Weights of a small mixture-of-experts language model, trained from scratch on English Wikipedia.
Size: 8 layers, width 448, vocabulary 16384, 77M parameters.
Experts: 16 experts in each of 6 layers, 224 SwiGLU neurons an expert, a softmax router.
Training: a variant of SOAP for the experts, 6617 steps.
Below are experts of layer 5 (counted from 0) of a mixture-of-experts language model. Rows are named gate (a neuron's input weights, with its number), up (a neuron's input weights, with its number), down (a neuron's output weights, with its number) and show model dimensions 224-447. Each number is 500 + 40 x the weight over its row's rms, rounded and kept within 0 to 999. Numbers have three digits each.
Before each expert's rows: a language model's description of what the expert responds to. This comes from a sample of Wikipedia text that the model never trained on.

# expert 9
Final words or suffixes closing a sentence with their period (Cricetidae., Mexico.), plus auxiliaries is, are, has, been and conjunctions and, but.
gate0:510542458465503466543510504550571468498525501598512453480560556460457502499585485572454499490544438437517510456527527492535552457471472472513562513537491533519514463516441485462514470465435517541570445481363525453469479486485500445510506513556465467614502510553530492481501499514561472532519496556520534515506479506494472452444532516455602541500465460450521545448500431373486434404509536443510548454522471449434495565510541531452549559522532515495483563522528503544537396510573445524509532514544525477535518473517475501568473494449531494481524515507504551478479465469547478510499545475448496464521564507472515412465518523444419545535476512413424508508472493502470550457516
up0:614502543461547476463492528508523497440554528569501512519518501482484569522488428514510540487467446465577534512469548502502555489448535454428495482440494556498538501545479548539488471498432560458470463507445553531520497549553507504505482518512531557533514525613513482456508530507544480497462494499497424507526542437468543470452606451447500488526506531402453536574549508553536526491520502562564451505511508448511518560489551468531465515536526510533568496544553515420518463471561523418475516553504551462555506576497511499482486448468538486526484509547493505537466458482524475488492515509470511513535514461572523569564474504573537468532455525545522488516501487475519496536497
down0:470489447501554432500435436487510574508527577511506506450513523562482532524423519515482468458511465511467414457521525499512546502456525501509560477448466541536486534553556500494486522493526414478505496549527435525560489479467455470573552532457512499515544604578485580539443479494427474517499509511458501464477494495514573529491532498498528439501580496499561594446475589493458492489497456531494484494498520497510531497494522541511555496566519520493575533527511577509498451503563474471517503469474468560459570517489512494532475499541557459403519577469513534469579423578479523501473472513484470495553537466480449434519515523431552485483416508427610477505474541502493544495550
gate1:496575495512469522471495501517556470532505524430551472472487450505505498495522479486414482531539502527565482532549456502566523476522431418515451472483496491524444498499526534552504578511522522445447516491425499513491494511489524540439489449525545521481493549496529465465481548516433518492580488558527537433508472558462500515465439517535492452474563439539436519549545501467534481480496489440507529463480560492482466518490530466548527536592498526497531464450515455485552547434603437473493534501457456568549566484537495511511473449481479530494529500541478479575501534505540514518552510489518528427497489484515467498510517500471580458497523474454562519492433484424530469434493
up1:559461507551582494458449479490457488450472494503553451496539541441484455453596479487452459491491468566496540493465522518582513506486512483459541463546528494494500514462492486603552498533517453452534530449475485508502529588518530447508518491503574507429486488538501554523496516415487442521572437452520489475539502614511509477538535482517527463580512538465514565481502455539461480475507443475507412541534521526576546580419538414518550535485489556511491558505457471442478506468537550538491557522483537489474451557456472509488519515501558490470505496484519540482504567514541505473471497509452539488545502427499424443527508556535549501525508509499503483532441530454598482452494
down1:510562440486506536503460561438479440427508554478475518557505494532543532499451431441477452427500512514519470471539480519473491534523452551501439457505477488519504452536521442543521557528488533487448458523535504481561539502509448506574535545516436476529465491463543533516473497516461491520537490473508556511519429510511534469441415491480559486503528444489449498538477506491518543442544523479487447419470584547417403466518562534540454474542482409509506512514604429476494441454568446490452474445507522507501549420452435467512554454499463577478520423527482541485463402563500527498566550530546508461514492444529535417501424411476498427459491501519488537514454514561464492475530
gate2:466489489405536484571505500426508501519502444495476432510538526414484496492529425504535516543474500515564482475409503463476512491494538460467518499470526497554468518566583487410449527504497459497491512518537594471559512497535453469528501450515523552475522451457506524474434493520458530499459553454477483457493461554495475506471481584577472465452489493492494547560533510485482502499486516604482541512466524515487494460548442471485521497573473500524565522507492529496480553602447522527528517546460451477495482518579480536412473548472520534494574492420557510492548556503500480558584507569465467490509496408500527501484467465515445561529532514550552470500554585430450539485515
up2:541482556488504493509517459536520454573471479429450475473442390543513458550506492603551506530482553472428532471516487493509519541470468491483435455465539507541466552489478457532518492545528491458459457448472450550467492513497481488512492509474446464508501503557540472530533523490496500459505513484534547497470508455469504544507457516538504499555504512471479478520528484511472506435509577459555470503434552526437519513512561579534540518437397492547457435482537539531453477424521492508523518464551534481519529487465498492535522554577493480470476460492500553455497534543551488468468504545589533503491546573560505467474480524484510451492491503495454540473482445492519513443452
down2:551502470525560543488521479504481510509517564421462544486568492529514493514506514460485482505466451504428475513482461572518498520461553525448532522528534486495466515485535486511504527556467543533522522494510459475515518534516508472489478453559457486495460456520484509519481478523482480534518508521541429456429539512492464411553483521353515489490499484507517562571463500533517451519450490485549582476485561490460561519504493587481485519493496484476503452469540500468500504450432437532547520500471481551480597529446557464506521418467465522517580479521458596487497560503520504488468518463565486533490561543520514466514507547482516425462441505443513526498492499532473549447521

# expert 14
City and place names, often with a trailing comma before a state, plus pipe separators in sports and results tables, e.g. Austin, San Jose, Cincinnati.
gate0:502469521452442496437458393482531536421459496520478533546574492465515500445524466450466471565510550515471417460468435445529463506496537470530493541561522511474604506531514582462528523432457422560522464481453496504508561509544553565556499509483479507515524513459481541498484487440564508461504479511507481497540510544519508487509507496490509476592474592512416519496529485551628488488461520503453482539504504435497491476510494467477479453515465510458491458497527489517605496559414525477511489472464425548567497529457561487495586466452504455525501544577429514462481459479487493458475493488521440508526548493507419526560487494458537489519434433529524498461502539590508545525447
up0:526519473455478488539529505521531490549485484480504540494507591491502428523523527473505483491558528463574534573526516586413545528497479541491487556471485462465491415557508461473462543486528485498577564474520477531507516484480511474440489474542499525535502461520476431468490485512451519480481470483494526485490490485468443502516531523495486469399551511474462426536487527473562572486473482490443478430411446543516473535476426531551506510511507537460520471540476508452448557485495497554573563506541486448548405502473434545523558584557511551546530491464445423512428527530525522533479455552513552489460445562465533479483507498418473633517508543522513477529455535429437463431525
down0:500493464435475563502422465359491451528558556555458487470481415441476451522476476551502555535489572504522436565459565559464414535500499498491515490538467498447520475600512502511535494446504425505499485551535488501482499490513433481522450521559541492474390493492509499487467483455470515527570469409513455494448546489514454467479525518524556469434474487448568403485501476510510458449527531486489492468480517556499541551502498499540562518548503567537422533501490513522473544526545496452559523378461485481523465542467487554502525508471510500487471385483517490511461519463511543422503572488453505531465475558508528506488447514536548518423499534482529458487522533474502429519480
gate1:544522484476520492487507505401537460536524526541495552516562483516497496455523529405484505469555483606473472399459451470460483525560574463556538509539522540534491520470503520492517528428451557535537542511511461457533489439506497546536522527578518522501438525502520542520485501546414551507465477528533543458536534592469526488484502572430404537562588554517489491545515480495535550519490476539492504522480581503566438455473534532562506574471470481497501437541535494475509447423466459490413507485508483545490498493519491510512501490472460511530494406555497540527497462441527518486516517591466484502501507536455519461486508574523550510530455443587514517480491465455449472570491
up1:479441489526374517538499494518490556504480500477453488496440501449445487504457472566583517508497558426576497588575557523553501493471503570440462522423434479553515485538500562513502513527468434460497433487483490543465473537462494492470467467466499426459465453464491453514488530466556518459480534476491562538455450472516510438496501483568536489459415474494580477417474475498485428490514532463520503510544490484478491534518486504458459523554537527524453496476511551500579545565542554462552578508477539449544450510463535509490489521495522535506536581459513444489443563521516491484514537435486486501516447487504445555526442481535505506432584541448510481505499504507537472446485
down1:553487554454463459483520513488522461433515528437534478559446496467497492535528549552558486466511467462548517495497477444535530562422464457477564483531485557540510484512534476544606510487477515469475496463467576512555446548433535498490419532507512508482489490458494503515503438512490447552448487496521454530515483482470509511568530470507544501576485484469483472476513500516533527444461551512529410539510549504510544495493414453523484509514503528454395492471531554485467484547457463507538474450483472542470572500513468487500527494510459487522518550440509536546445527472501507507490547542459555494499491436503542460481584408584513552457569555525502509495476433557469549415457
gate2:569499476544487532495458520497431479466482499426460451503481491529518495478492519437545503449483478501447509470523537453555482491546487507492512476511442536531577482503525515478500507469487614454433554560515476490438486544536499467508407485514507477485513550415514418545492556569550493449539458508509534523488468465505498500548512466488543539521477518469512475502505491509473508466548553504514512547529517418486551470507505523511534554527505538497552547547465458464522393474518539482480451577557435527460527459445469496552468486521546528576493557527516507443530405546520515423597519562526499453486546534474544516521449621463468466507536439510467500509511561504474454490495
up2:479484499479504468490508455527541542522523507524521543525573494458518507495516483555451487553493546473462539505520470513461583462449507485537518480532562543457447457440468497534495513478515411541535463451510536529508553449438482571461595485525496470524481433568446506457505468431456504463463596519444439465503529521476511478489507559550397457436527466510477565452487506445555476470552457474473529479456495565530524483562482481469483552513521494488471502380483520500538562511481472510497441486489555476554542513568517544502493506471495491435533445505434497497523487404477577518486533505420505550520438465555380454545556467527475511513469540497539481487497515459495504517534
down2:455444498516430539516514471474433474562487488493474444500424572479486485458535487435467461449573517503506449465467466522519510497409506512588554460596534505431528498497474493502517488433483497506497486452476526466449484483438468483433578501479544488537534473494506483405495476500440438537513491510518509495499536442509588478544457501630452478516570456496535609457493492476500550550480494504513485427486492508408487524477455516499548573492488600502554533509488450525443501517484469529505518461555537491494503531452541524483402478468537489474476535422430497516491489443493386463539516543550527427555516480519448476464477459514525521472520566529522528468495455456555385493491

# expert 0
First capital letter or syllable of proper names and acronyms, often after an opening parenthesis, e.g. (P in (PNF), Har in Harriers, Vander in Vanderbilt.
gate0:459465548539547466444476466575509524472584461443510474528516497446503431452549522464516513474494532477486477492465487515517455436568550485478537443513556528453480453484524487528490472516411508545458503480513511544476553451538506451555583527485511540638434478515480480479551499500570504490496472562519488551516482491496453457521535540565512514528523497580537507531470490546477515458469507464521494501555441543470499517474509510517512453455463564599508545489529557523518524554533463394505522563487510572514439443474517483536450534500527483530448459439533524518482551497461535545509501504513548515490595453511553545504411499364403578459461478464515487507484487452488479521505
up0:476529467455466511537523517451552501526462461579510495498514528561502506525504398482459560562494489523499535521510545618498529490447509532521460522484471467440545516562486510432485514504467427538520505519447538470538461505471466536516453489510528433501486518482539503486430488495539450515458473528485525431465398498558550490491394476451519467426503504424502482485524516439502475444498494495519468503475490470494521430505506457466536540505535456393539544537395480516501544480497548601441484436497520492459518542497502462499555420518421508472474572498478514476495513536480561456551462514432519507435467525532499460520502431574559507520496545494509530470495527489512564515472
down0:522438514520546466537495468458483462568527497455513502512495502473461487497577495398532417513465526458513520491508501476511558506500416552496468472455511559461532425523513580486489450477507508536578495498496503512510507467491519526473423527505467459489471558513492534479475466433481458467476474588540501546489484475508555370502525519496519479481483465444470523493540531520545465485492514551467580460510474455404521483572531546456505528532477477431442458452510480523430483484516454513524498507485496440418500511498553434469557505501560490455509485495488521506551446589481548425480471486500418560544482489510417513513524492478504463521500509447510505437467502449465575466468
gate1:477483499493532534463508469484481542445548456395461479495529514437505556498514504457463605515499460483515523513535562491458523463523546545562470494518508509434567544553475430576441520455506534447435594469505529484535485479560487507519483444513577467460464461496483583529504476465522528505480462526462502491467479465502517527544551448533475568420393481565452475574512563467482472468520492515475490470412540539543497494445566522511453510575484481498421547532494525518444496461584415508418506564537508444479461519556519511536448466470441546504523542487469524486522496520460507512462514544497476454495533529462480555489547528482456493469506553494560489543478435459491458496469
up1:540413508463512539483538431513517571402553497419519455485529579494498545502526460486439562471494513461473507573446569470471507493511581513543467492496491481480520530530424493577433459456489547463430574448522536476517457453546501526531494496449573391484454473473536525550497464528544564512495467551475479497498483482479517512488527467604532512397457477505441509468499495447507449469518509544483523444452562544482500487514526603496462531582524475525357492555505474496492441429592482506418539533580515428541484485584525541544435452493453539463528540549504499530530484538491584516439488556524505488493501525504491544482563446485445539474479518476579406533559472463476484510475
down1:498460467463435488511506581477530468496489520478529521514466529529516480436489441538521500506514551494478563482532511502500520609533512487389493498451496440543507410514543465531527524540516482457558491565576521533506523491551508498532493420503474491549521503507490512437443554426545487542486536439510476516482517518551495512543489463464392527486475500491481529515509545533567548559555542548531514520547397471442441452470544455491545510556516519562498557501485543533470577522556452463459471476477428497468480548471521558557475469506405515474429489483490499476471484493488533538468544466555470459520534502445484505495513471466415396540521494480451560490400501484523480473474
gate2:468564467430522512540444547484416454532527502463444525539517494521516484543546468515465496505432488510545433554530459542517463487454560459537565524524530540484471499541526519526511492475489481468519559527447609508535526542516438465506458482510500524559528570542518518506526482504516529451436478527494513542505522464485480537494513499473566474529488489559578470565474573499478537474588516556461444509495491508535513535507440569437573538421497545478415466525489524495436510531444550492512501458556504534526428506571552506514486605470553434517546496520542519514536446512549575468447450506573465523476448466484466512490460493508458456495541470477475500494445471542456430475489
up2:463501541543544525436547470517514548512500481564509438456482520519477519482442568474508507497521492496495551480563512525459542553569501519399478513498511484444539491563531462446491598560583497459490510505524507551496463534525505501507527501512420463499499417495459439505509517480475476511549555441484500480540474529505512491555497562509504504505482518503479533453537504505619514541480490448468533550472590497539573471493428435487463445547587447467518534496411513570548547470521449500470458564488503497525595515413459515534472415547416479529464566513476556459458544490477456507514439492508574506515529498536518469478585497488501573498456554508442519516551496470476537522509
down2:473552530531514517506464448490508549486489476506440518505515559502507497487532514535493575521493460506426537468432479500554547470485429424549485516508438529552471560459469530517478402534457471537423468509484457488491458403505528498478465477494511419473482585478462507529587546535538521513476452499478510494453527532486516526440578585477472419456467444481511540467541476536509453527443464530537457518520518515521504449464527545523456462506466513544503590539459463465532531543534380497499465520529463483522465502465484515466485489428444545491369510469539404525446508495476515413495468516538456451529507558471503480516557485483519511382536508535616482512558481485516516444513

# expert 6
Digits and digit groups inside longer numbers such as years, coordinates, decimals, page ranges and catalogue IDs, e.g. 195, .9, 36.
gate0:455510480557497444529514399483524532464529505474462580558478484529520437502532496516555525452524520565477414468511468491534484450482479461491506519495534459515461517550556515502575505480579479393455494518553470488520462484472519432488442555575565471541475481518528543484446493476457595512485490424496465529477545521568515558504487501489545494497507519509526531455520533481488539431412475545518504504497552568532459532496520504498457440523504491510489571483486481379380489529471497532488547507427516622573516474453491534577511523459497491482441511490492528511518501492455534509505468481468441495413475496539503448463489503477505479542512531592461518512514516481561560484467
up0:482507452550532450584459544487507551498493504529540570569473477532548437515483491514543506508541453532548456488458492467548473444408496545630496497447514487476539539516514510405456503468483481433458491515501475518486470506502485430549544491489529473511470510529573513481454467442501545521482486472581458488506443464566459598474523539553483503476512521527546511507538536447491519456439559544492462504426604517556464483487523545532473500485520471552491480497456510415466459542473483509490507483502490617517457535529509507568526496518499464456444480461521434573447512463560444505514471492501432585407512439574498467525500516528446493521591495534490526539514524437511566509501
down0:514550496473510524497497595501491548526520488526542481524492507528460545510456399537573513464486500511513523398562529473502535572441457559498429473454495459395497483438462516513491493470564427440505549462464515522481522491496477468548537443476547447522456512543520424529487550507509519442519471518453449497491527498497519553516505478467514530455462531548495463489449497534490511527452493534447526508496513481513544465507533555540495555480522599533533552516532559458477429502511484495478514519477521465492511445508495439536523472531498450537535486479433533515518430520413547543432503415539535475478532511516519426560529462474466519531459502503526449510416577416562512497551
gate1:548494486458470517411570507468528520507410488492512509482459495472522511546519500460508466537555416545512496528527524500495485445466439475468487426490456531521454537471470451527546469434452543594585541459513493411473530530487505559472428516505461493517434532443441493495517501448557484510527506549509507545518496443523447591522484443486510451518511473535511417483554541532515507433511460574486534538465553457549513474430501479511458543481534454459474485516448525492508439499595486546487503486466464438451556510539522525476457492576450559511556484521488467473434489489425511514519457460511467546481523465567459440531513554530524493529539513490440462594553503551549402431490
up1:531466582492554511570500481511522505499558531443464499463420517422465478478485462557535558561487498536445503473543470420496554473449479460489461549446511473481476506446512518524515506489509484478460481440462532549541463543443471485466498421391489530527536510550479471491496477490542466500513505403533561508495455508464494451446435511505575568453493488538558506468502490543463515479514477516443522438506559511413545505503508526558497473510533498552529499569439471500481515444457533523548460492556508525511517552459526541523478525453539440483451497533464483537582476479498465413516549424512447453523488574538451459445563452497499479419538517515487526507538478473469562504487
down1:510475499446493443451479453473458561554490488516453496430508497593530547567481480481453474479511509411581452529479505543467505463483472553448566506581474469549509491502502485485516479489515499520500512492578457506490586471432491465493501501546526458439502513450513561450522556519506513477472529519481446555488474458559451572520506513580543499546471455515481453531559526535462477506504504510504466527459493472480524466482507515534492539508467497414476593489525497428520477513503471506476488496482509438507651477509486459440494489589448540505503480521522528360483482547419532545548492585552515569460539482470493549538506514556496442595474528485540595485520539493495518587430
gate2:457495402432564429540533537426550552502463519504494498497564471478460464486547541523505500456404484461483545565504492465509460478533580533493557537525500499560512587475459531517527468437476437513528541499525535484434510475533562555466486475548497538499483460482499512493500564529558526462498519516524532611604604508490514414473556543513494467490559471523442455520502474471499571447486480572478565490554528445509496461464505441539547584533468504437439497546534514474479550404489488504546411493485512528546496505512434498486481529461418445457503440500532531417583522553484397461504522465542534464511502533544432535507439503498444450460475521450518455523507578548526519510493
up2:502523524390519441522497558431574504498428444472463438457586436468418471518544571533505508430486468463528522570478438487466484507537548523548532483524457506569562536505445504491546407426500404507476548499482519529438488420546570481433516451510511481507504403466547586492488543536570478435495493460555487503538530521498548411554459480480482464496515510507502568576456483484459510485455477524566497537572516474516400501489503458525538587483452528472495552527526541462446549460478527446471473551451503538502476523524427530489555516430493481495540489539470552473589530535486409462484512464521515454517523492562447551495461511521488456502465544481505510481522547537506548474538
down2:470453531473485473570472456466450581510465388504509542499509499513454541487556571542525454456506452502537497461533490448583404515458497512376529535545433487519536431513505439465473497518516482449477532555463530526525442481458499486461473526528519537512508455527451554534518466556531464484452574518494501417407580492422561516539538465475419505453475513539506572496531518452562505476560499446500459516537508467478518487472506500487541469464578529486506492497490528503470495460464536472469491471535427524505550455519446510460404527524491491448516479483469526446512442533509486508545524508402467513559498533529488556508514454486466437590523490453432487504574498502526468466453

# expert 8
Opening quote marks and word pieces inside quoted or tabulated titles of songs, films and artworks, e.g. "D in "Dwellas", Life Lines, Humorist.
gate0:471484442529497509543449528458446461494507471557448515440521506453521476470496435545498511458554541471500504451490485513490503545530531492487532439570413511618473503439550492493540481475610547465488502523390497524516480566481461497514565508526446430465505494551494559503485451550470465462493523540494464573476573500498494508479529561529487507511508543444510410467511538521427558539485472454450467442458493520521501478509567509531502490487495503482511492492547515489485562554378562415567524460578588435422478527467523450538513484399447507539474487519525437465535519488437567492452483392467543497494526494480545503522485474476494508501421473408473492419498424552477471473523
up0:514533463509523586477370441532509463481499486541532501485528476520500453547464471538565524496476469486534519491558554448457438562568513499548575391532415532541409539406488515506493582475505563435499536494563523579471581495453501464556566531545515472507493438493508548466463517489481497607478554510555556516492543440469497487478515501453445419562451527493550486497517538542460537551504513464453521454476554537563529445483487452504537549549483488463473550464474408460470554562434511490511498459478544515489483559513559495570492520430499443460495525491460457496490493424405574515484502493502491482490470483478474438505458525468525489555500482444490531533486439476485423494509
down0:556523554451544600533508529483507445470541477445470537566542458500461526430501490541520518458593442410507514468532442533538533482549516454502471486501480529518471492562532474468474486450506556450496525456542517528417461469537500494493558446465439451446491528433489517435488523414525500572493511485529537508461485554519540496432432485450486508513601512519523538466415436454486534501545516556415514394526477415487526462612499526477435513482426442526533540523516485468507471540516499540495528473438476495496517519484501486459481445446550509518520556519404487538490513470536527551505514516443518524458466453527486495486515528532518433520464465460572567513546515544461443497421
gate1:409521451477411557484544498481479582434485521468437441493485572461478474493442543472502521468480440442466456490504590530533493522523469558455527426433517438489496475467498464512453536471505545468492495554520438535491575541474541545425509535511523502546483511514559583537445537542505532444481536476500534595545517541465460496503517556468504527458437448429417475498449492456471516466499442437487460460485516470495573478500461548499545523469479553522477458522546562423493502464455551429488502478462423483442465473537520480497517504484496485540505464521430513459524513493542566557541531481511467524524521524565549496556444481538480480522548504485524448500456507465561482469453
up1:538443515455540488508486490580531446518513503489489593498544406520476504515492478492502507568572568542433554476454433484490480482434564440452448527569426540555507513450488518522519462544507490568491486477461532487450481575486470465589475425482487468443527498479531399478532446482509492481535480534492515457507438470487547519503476489511509475470562580571520477473491494464522516525499488558512553477491447500444389484502527407503532494493542555456486535532474545558541548501520502568559541540482517536575500477516522507506486466466492481539415504495499513502487505546484478473489482496494516479448549526438514467479598518514512476506474517428484555491439463549468521544521
down1:453508519489485528498540481559447513506451461475558494515536493492484501517464480530492505544459475504550553489521476565451471498508502494576571531494534506461436440585557488553533536481525484470400475464453502494501504457456475499510520510526482490551496495444474496517550472487528494499472500568515465452498511502512518492505557556583517468566523505490544520414466502565447520446512501498538486552512512512422482560536525449492540490486512483559572518492549531536497500554476516404506520549539452455493543557459495496452474467535539499455443480499541529492437494470451524534482431463487600482536504523526498497468397535465501496550476510422437464463542505467463489527491
gate2:468469562497526528580503539530515451444590461444528446552508473542520492495489455517506581539485487475514504532496569537444509426488395478487467478479474499534542477505512509402472471519528539533437492442475490475531548508589599493500550495469564499552514519450443553463534523562463534465540546463453479455591517429475456535559470454532550514493519455522481484545488524551598523539520506528420451509565510561482584518444504466501476543504484521479501561574450496494490469436442484510473529461502487523438467474558463509476510512438489476408538500562526495506562571566525505487522498489482508466527457543529448495498483431467487496602493477510515518510472517497509453532501
up2:447501474501537440473442600543493527457482452514517466514511495516508494539558506543484537491451478459532494592525536420421558564540488538465511548543491492506537531481544583475470528463534522479442484483447473527505500433467489548484540496493517497466481507493488547469465432485442518517483536467495498427498471530486490524518477529493526517470440448514459495548510557560533511488510505479477454573522433512507550466549536482529490536571434443530435538497416491463504499518556495530461495459549515483561511499497434574467549560505569479486478485541475498496519535588525491551490573467504471529562411466562529471401462466442478549459487493458553560499480579530514490579539
down2:474505521474512489522520579582481518406486477505510504447453537497483523466458508529592503529413436514422475535481505504444524519516493497481578506573477468475476474505530506401518537494520455492535479531522488443534469510533548501465526572490456488472479494529448538501540472617502517463539480491407513543483506565524428440506407526516446561472470464532621425467503485547569408510578485492516458471461520467537511481541464438494514579424513477515530548509483518511501511510448549509464500547516534478547613566475457505418527506453555541522508519555558515514502563488536494503496562494487488484541439585502502493520527542473465579458597530512523503520509500536566499506505

# expert 4
Common English first names (John, David, James) and word-piece fragments inside foreign personal names and species epithets, e.g. Jess-ika, Nat-alia, Rosvith-a.
gate0:522487406513498489546530545551520486509415462558541480457513470518473475524529473467475565495506461436486534572510437495524478527588491522543486574548493488505449511459621486506474469474494522456572463572497467470507527505492473510505436462464525508541526454553561488500471467528416512482507491447420571503516513460439551531474507486498566534492493469527516507443517421444461510441511515513530505525439521461460533496507546525563518456529566527515424506456521490498517503457482454482514435411469463504517539535483536426406512463471451504453525490562509559551495509465493513509449413466487454530449517453480503526503521481504471597528463493597440495602482503484510464496466
up0:530455451498502514490573474549575479478426433534420508524594488499530444493564461439490612509566465431491479509475446458569437544536472508563530608533465497510489492456580507519484498458469587468524497501474484455536493504470459450510439507487539505529562480590558446535472489521419523467509478529480577500553472428444589529462563503513577547547475498506489504480523419467550504435534477501533508505474502492475514498546501554535528469559529542526444558467494470481512520440498545448494419474456500516517495493454539455443509488460468514489552510513483553560506486482473524526441471512502460462431510458449542490458502496461501550548490508545449519591493548538497489452515
down0:511517451552481473509459491563551478546558448482489488461474467501488504556493482549538556417488626418491546504448530547505573483494521527548491453466556484506444485565526412530507548469568439476470506533525468491520479497566538518531482546509499456484492430492556466523475430506481467520480493512484492536453498485490523555508471488465485455519545519451534486524459436484522487502491460521499399469489458508517534537602512509560571476478561537566474418551497482553515552522474493455469460458495504457462546553476524563579492555435535540534531497532496439506473534448507480470404549494420508502495573446510531517471468505544502467517549461518595467480501557549556477512467
gate1:548482448488452500550469454486563498468470544416467465508457410489525491542488440464473508508482508510571511468582504491427480454568508525494494468524529520474458517423475508445514493475446518465514477514550550484586480487453504505554525503537454476481498529453510504500514499522530492493511435507427538527584529476511540535487453463439524483531542521506425535465388499480456481546516479474462507533541411535575511551500493534513404529464509475494495470514507546567561522471468409506446430460481450498452433496490557570563498466442477581494473462467477499531479531508494477471536447450536527510513423548535574483467451490499499509461489468519551567556442439498473495547514
up1:532517516495522500404475571547472602440525528491494491508363512525487495491531414461450528453467533490497441438508511526424509486492484511481452429516494515391465431516431489396458491454560480501493504553534508513541509531484465525587524519478486487492477534493483482503503480541484527512489427509403508494515522542528531575563513521593550507501488514567481545430473554493565535537532510410490468493506522507494496571536457417515481505517550486461480400502461552526487469506475496461550468491482531558487435529520523581543518553482405527512515510456503494484478457538518525455525499486563459468502461464527494462537484485539500530529492509613536480527445517499488464480448
down1:508577499522505384580513470531451488571487550470479457462530505483476438479505532437539598516477511523509504498585475541410494419539525510480489475543531439520504522543485466525551536493523543407517524483560538555545522506523495429477460550485512482538478546494475554584454426444516487445488538441434560538498528469502489590567483454554516529539517486512510478521479456453446501474493470532530580437540496521535498451502507512459430521478484560509570573483549505570485531525490479543440522531501534477483511553464479502508444534493606511469501493471500431487498517457539505523459412475448476495479454480501570514499513545451539487518495501462591565483559535400481477448507
gate2:485534492550456461539470514503497490477560461562471563497551566482552468446460500510507465513468477488527486495466405482505472520456494528526522471513469472455526550542485494482512532448464515462505540498451518447408580480495500640561540453490541473444572522523514505473533503485499471496416499571470494525518519478469521536495484489492489472550482548481526528578463463580503558439511536558548481482466593544537430517508532447487523474502566587556565537465515502501551406405496449479510458464492508524573451458543525470526452500489493526486472526519431545548511475519525487464534484518511411505506449423557536524501494463492488499497515491410478511513543415507519503503481
up2:424557470515453486556458512531501532457490476483451507488527588448529531488480485506513467534511518450525489528574505421492482528507492543585542395478495413488525572518464483504477462465515495460515490484438486463432562465520454571556501508570539526439622510540527489515471513508483487444474468526473514530479505402536541525533474512430524491497472544511508537558471469524474572469497507527514440499538527560525425464501545447466516405393508535512521526417529485463554459504527481450479434538524503509592462502472568498487465446525469510470568525541473546585518497562514485467524486518495436500513549481558506517474502490486480522522535477424529548535528508482519520523504
down2:566517463565476519452541522509537440461441542512600547529531460482527479446510465576517457442487446503503481527539450558437458483494510455503479513475511551481501483469513472407442489415423522526500476529490513487516452506529507503524495414502452509472501474452461472488505523476525467590544452509539538501450534520469542479489538505543460504543533581472530530475453572519559485508497611506534540409534546526557524478538528515513511505552559516496504506535515533454497492481481519531533481427435467446463491484509476552520508522549541479530558525537447499525481441475532560477469534510534497494477442484499490530533477467506468498567465532389466505529435439488515450413481